{"n_layer": 10, "d_model": 128, "n_experts": 64, "experts_per_token": 6, "d_expert": 64, "d_shared_expert": 0, "activation": "silu", "moe_layers": [1, 2, 3, 4, 5, 6, 7, 8, 9], "router_score": "softmax", "normalize_top_k": true, "routed_scale": 2.5, "balance_loss": 0.00362, "balance_bias": false, "router_logit_norm": 1.0, "init_std_router": 0.0107, "lr_router": 0.00162, "vocab_size": 13250, "norm": "rmsnorm", "norm_eps": 1e-06, "tie_embeddings": false, "optimizer": "muon_variant", "lr": 0.00902, "beta1": 0.93, "grad_clip": 1.0, "batch_tokens": 131072, "seq_len": 512, "train_tokens": 800100000, "steps": 6105, "dataset": "wikipedia_en"}
Below are experts of layer 3 (counted from 0) of a mixture-of-experts language model. Rows are named up (a neuron's input weights, with its number) and show model dimensions 64-127. Each number is 50 + 10 x the weight over its row's rms, rounded and kept within 0 to 99.
Before each expert's rows: "gets" lists some tokens that make up at least twice as much of what it gets as of all text. This comes from a sample of Wikipedia text that the model never trained on. Tokens count by the router's weight.

# expert 49
gets: " |", ";", ")", " –", ");", " /"
up0:44 53 72 55 59 59 64 42 61 53 43 46 71 34 60 53 57 60 48 42 60 40 54 55 60 52 48 56 53 45 57 38 53 48 61 43 48 58 57 53 41 34 49 62 54 48 49 83 42 41 54 60 57 45 44 45 60 40 41 43 55 42 51 56
up1:41 61 48 56 38 57 43 40 54 62 69 71 47 58 50 44 55 72 50 44 43 33 37 46 51 51 58 67 54 46 33 53 49 47 47 40 55 60 61 48 50 40 40 56 47 49 52 44 41 54 54 50 44 45 61 59 49 28 60 26 60 51 38 58
up2:45 45 39 45 57 53 59 29 42 33 53 60 48 41 61 51 59 47 44 49 52 45 55 47 39 59 52 50 52 54 56 54 46 57 32 42 64 61 35 60 62 40 68 48 52 57 64 60 48 66 41 52 41 37 55 46 61 54 48 44 59 57 46 39
up3:41 42 71 48 51 47 40 55 48 63 46 58 63 39 60 47 61 60 59 51 60 58 65 50 47 53 53 54 44 49 37 49 44 53 57 45 37 39 51 47 39 50 63 43 46 38 47 53 56 31 55 47 53 52 41 32 69 70 63 50 35 58 40 39
up4:58 39 60 44 53 39 59 27 52 51 60 56 55 41 42 61 52 67 44 51 36 49 46 40 51 53 60 54 49 50 61 69 29 54 36 61 59 37 47 68 41 45 63 38 40 40 38 56 46 71 60 73 44 54 63 59 64 44 54 50 70 55 40 61
up5:46 58 37 42 33 55 35 55 41 51 63 53 35 79 45 60 30 53 40 41 68 41 38 44 43 47 46 45 59 58 55 55 52 69 36 55 60 44 48 48 48 35 55 49 59 37 47 50 61 49 69 44 69 47 51 52 71 48 53 72 68 52 37 37
up6:31 52 28 66 43 51 55 30 56 42 49 62 53 31 36 45 42 40 52 54 42 42 45 32 44 53 63 28 43 69 51 51 68 53 54 46 38 60 60 53 44 41 41 57 61 58 67 75 60 49 59 73 47 59 72 36 61 65 57 49 49 55 47 47

# expert 1
gets: "\n", ".", ").", "\".", ".\"", "===="
up0:60 48 57 63 45 56 47 69 50 45 55 56 47 52 44 45 47 63 59 44 42 49 42 50 40 57 50 53 45 51 64 49 55 72 38 32 44 59 47 41 54 40 36 62 61 43 40 49 44 52 48 24 83 40 58 59 50 37 50 64 35 55 60 49
up1:45 46 58 44 45 49 63 63 46 66 42 56 47 57 49 45 44 28 62 41 60 61 56 41 59 48 55 51 43 34 48 46 37 64 43 53 46 38 55 60 52 30 54 39 57 45 50 66 56 46 55 42 50 32 37 56 50 35 50 42 39 52 49 42
up2:48 47 41 61 55 57 60 56 47 32 67 55 36 50 60 62 62 53 62 39 59 57 47 36 35 45 50 46 39 60 40 36 36 57 70 47 42 22 60 55 45 51 45 39 51 68 72 39 49 67 53 54 63 34 35 42 72 60 71 43 50 59 54 34
up3:54 57 46 52 63 61 55 66 43 40 27 51 46 53 49 51 54 63 46 47 43 35 47 53 30 38 36 51 54 48 47 58 55 34 50 59 40 57 49 69 41 47 44 53 44 49 65 60 44 55 50 62 52 60 48 43 31 35 68 59 45 39 61 49
up4:50 54 53 35 61 47 45 30 58 47 52 32 52 60 66 39 51 43 50 55 27 31 47 66 37 44 42 57 49 57 56 50 61 38 52 32 49 75 58 60 41 45 60 63 56 44 31 51 50 58 54 47 41 35 64 43 52 43 60 53 41 40 56 78
up5:38 40 45 40 58 48 57 41 44 38 33 56 54 53 64 57 65 43 41 45 50 73 47 47 55 52 56 67 29 58 44 30 46 67 62 46 47 59 51 56 68 71 48 43 51 72 47 36 60 33 29 41 44 39 45 49 42 56 64 66 43 35 39 54
up6:31 57 43 66 47 46 69 56 47 61 47 53 28 56 31 46 57 61 40 49 47 47 48 49 77 55 71 38 32 39 54 53 41 58 63 61 47 57 48 49 31 39 49 66 45 52 48 51 50 43 46 34 42 54 45 50 43 52 52 31 47 59 56 50

# expert 21
gets: "S", "B", "M", "T", "C", "R"
up0:67 80 79 58 56 57 54 42 56 60 54 39 47 52 59 45 59 52 39 41 52 76 53 60 51 51 41 53 49 55 38 34 41 50 39 38 38 62 59 45 49 65 47 56 35 51 52 51 43 48 65 42 40 64 43 52 49 63 50 59 42 40 54 40
up1:55 51 58 51 57 55 40 49 51 61 60 69 46 47 54 51 52 44 58 46 40 60 46 27 71 39 44 50 59 45 43 47 39 42 47 38 48 52 53 70 51 32 54 25 45 55 35 47 32 43 52 46 38 52 48 49 52 73 52 69 42 46 48 60
up2:52 38 55 44 56 48 56 55 25 52 55 56 41 55 43 33 51 58 53 43 48 58 53 58 42 51 59 44 43 47 45 55 55 68 38 34 43 58 33 43 46 49 63 48 42 45 54 52 62 51 53 46 39 63 44 57 50 59 30 59 62 51 38 41
up3:45 45 44 55 48 44 58 30 29 61 58 43 57 53 56 51 45 49 44 44 63 40 59 30 40 63 68 83 46 43 61 50 39 38 53 47 63 38 38 45 38 34 65 54 35 58 37 56 49 39 39 47 54 54 50 48 60 66 58 47 53 51 47 17
up4:40 44 55 59 46 51 60 40 46 42 42 57 42 51 33 40 49 62 37 53 49 56 53 50 66 39 34 60 65 38 58 60 43 48 31 46 67 44 38 51 64 53 43 23 55 52 57 46 49 40 47 56 54 41 59 53 56 57 54 51 40 44 52 67
up5:46 41 40 49 37 67 70 62 61 42 44 58 45 59 49 41 49 60 50 43 69 74 71 49 29 56 54 42 59 60 68 50 42 23 53 43 42 54 58 63 53 35 55 54 57 41 32 55 45 47 54 42 37 34 50 52 46 56 43 49 43 47 54 41
up6:38 56 39 55 56 51 49 50 58 60 49 53 59 35 38 50 58 44 57 48 59 60 44 60 42 62 45 55 37 36 69 37 35 49 60 54 54 31 39 51 37 59 36 59 47 57 48 57 30 46 49 50 76 68 45 32 56 53 46 44 49 58 57 46

# expert 22
gets: "0", "5", "3", "6", "4", "8"
up0:16 39 66 66 53 51 50 47 20 45 46 35 56 52 39 61 63 45 60 44 56 32 37 49 61 49 56 39 45 32 48 53 54 54 53 66 55 45 52 30 53 44 64 55 62 55 52 39 61 45 67 54 49 57 52 45 63 46 50 55 30 47 52 31
up1:42 36 64 56 39 67 44 41 62 69 50 52 53 57 44 47 64 59 70 53 46 52 59 27 61 41 41 53 41 37 48 45 35 38 60 39 42 61 39 34 59 39 35 45 42 27 30 70 40 56 61 57 58 63 50 51 57 46 44 48 39 63 42 58
up2:41 55 63 49 64 74 56 27 48 75 54 48 59 44 66 47 25 48 50 49 61 41 47 51 48 57 51 40 49 40 44 50 43 62 68 48 57 46 72 66 28 72 46 40 46 40 41 54 37 51 58 49 34 68 41 46 36 54 52 52 41 57 35 38
up3:33 49 48 57 37 39 52 56 48 53 52 43 78 48 52 62 55 61 58 68 55 47 63 59 61 55 40 58 53 45 47 34 47 38 41 37 44 36 51 49 50 61 55 57 33 34 50 52 33 46 61 57 54 55 59 48 35 65 50 49 72 47 54 49
up4:59 57 56 43 40 49 42 34 61 60 34 41 63 33 66 60 28 39 61 48 58 47 65 59 52 59 26 66 60 60 65 68 43 45 49 50 51 48 46 62 61 35 51 35 62 41 63 49 56 45 46 53 54 59 43 51 32 46 48 53 46 65 55 41
up5:63 45 47 54 43 47 47 63 53 54 57 42 59 57 53 47 25 44 43 40 42 36 67 53 83 51 50 56 44 46 46 69 51 48 66 48 61 53 50 64 50 48 61 58 42 59 59 55 41 48 58 52 57 51 34 49 52 64 36 32 50 43 52 61
up6:52 66 46 47 41 62 43 60 47 68 52 51 56 60 59 47 41 49 41 69 42 43 52 60 50 35 72 58 40 53 47 61 33 57 60 66 47 59 35 37 64 79 37 63 48 50 58 57 54 38 39 31 68 54 46 64 71 54 38 58 39 31 28 56

# expert 2
gets: "9", "8", "7", "est", "ent", "th"
up0:51 50 53 47 38 60 46 37 35 39 59 65 67 21 66 40 59 65 58 49 48 51 51 44 72 47 49 44 35 70 61 42 63 49 50 54 38 52 34 45 60 70 40 58 54 44 45 58 52 32 45 59 47 49 42 41 36 61 48 43 42 46 47 65
up1:54 45 55 57 49 44 55 45 57 37 48 47 48 40 59 28 57 38 59 55 42 48 68 38 61 33 33 65 41 35 38 41 53 76 47 42 58 44 55 50 49 26 58 26 65 41 53 32 58 57 24 50 43 49 61 52 61 53 45 49 45 46 44 67
up2:58 56 62 54 42 69 46 40 40 73 56 30 42 62 40 59 52 53 53 30 47 45 44 42 56 34 28 52 34 39 33 42 52 59 55 43 34 71 40 52 41 62 71 50 63 46 56 53 46 40 42 65 44 50 58 46 58 58 39 40 62 51 47 60
up3:42 65 56 72 66 48 60 38 60 57 45 64 49 66 43 54 51 38 50 53 63 36 48 49 62 50 47 42 47 38 42 35 49 50 52 55 40 56 55 52 52 53 34 36 44 49 34 46 36 36 50 53 57 40 37 52 51 57 30 56 31 54 54 51
up4:31 49 57 48 39 51 54 40 49 56 57 47 50 57 34 46 31 40 58 45 62 44 56 39 50 43 56 54 41 63 59 60 69 64 62 47 52 48 38 64 61 45 48 68 57 29 61 52 47 43 75 61 47 48 53 43 46 39 55 60 43 50 47 35
up5:43 62 38 56 55 52 61 45 45 36 72 42 48 48 42 40 68 26 61 60 57 51 49 56 58 33 59 63 32 53 50 35 45 64 64 50 40 46 65 44 54 39 39 51 54 66 49 36 54 56 58 29 49 58 62 50 50 43 46 55 49 42 30 41
up6:26 42 46 56 49 44 42 56 49 56 61 58 61 30 43 63 45 54 43 53 49 32 55 43 55 36 72 80 47 46 45 58 56 32 46 45 51 58 50 55 62 45 64 46 55 54 55 70 54 41 58 51 32 45 41 58 66 67 50 48 53 63 57 50

# expert 63
gets: " |", "\n", ")", "″", "′", "°"
up0:40 54 37 42 39 59 43 50 48 40 53 62 48 45 51 38 48 59 62 76 54 42 40 51 55 45 54 57 31 41 48 46 22 41 59 39 62 54 38 48 31 57 66 61 32 56 31 61 40 49 50 60 69 41 52 39 43 48 47 69 49 63 40 41
up1:36 58 49 69 37 27 42 50 63 35 46 51 34 37 74 65 65 47 28 35 52 50 48 59 27 45 41 59 50 46 58 51 54 57 65 38 50 56 34 48 54 41 31 51 39 56 39 59 47 44 59 49 44 56 58 40 53 43 52 49 41 55 41 42
up2:65 44 50 47 41 55 39 50 49 43 57 62 31 58 35 77 34 65 58 36 56 39 41 55 52 41 29 50 65 40 54 39 42 45 52 52 43 47 59 49 49 50 55 43 59 32 45 63 47 46 67 48 43 36 50 60 49 42 45 58 40 59 42 47
up3:64 68 52 47 69 37 49 45 50 51 58 59 57 45 50 43 48 63 39 38 57 55 44 60 48 62 36 37 50 38 47 61 39 39 65 43 38 50 59 28 30 40 48 46 59 47 51 48 36 56 55 54 56 28 54 49 50 58 58 31 56 46 44 58
up4:54 66 59 45 51 75 47 42 47 47 44 54 55 33 65 59 42 58 48 33 52 62 53 58 48 32 50 52 54 30 35 33 46 42 48 31 41 37 28 25 33 59 43 46 54 42 56 44 39 72 57 53 45 62 53 46 51 44 53 56 53 56 49 69
up5:48 51 42 50 48 52 41 39 32 47 38 45 36 52 50 51 36 54 49 56 44 50 51 59 46 48 59 54 41 49 46 52 57 68 49 21 43 61 45 53 51 51 30 51 58 43 58 44 50 51 48 69 60 49 52 59 37 53 49 60 69 56 42 42
up6:57 36 33 61 42 59 41 58 60 67 69 49 65 48 52 46 50 42 32 44 26 44 56 39 46 46 55 47 41 45 73 42 50 58 58 60 57 49 54 41 60 52 56 43 43 30 58 60 44 54 43 53 64 64 64 58 55 49 49 52 41 55 38 45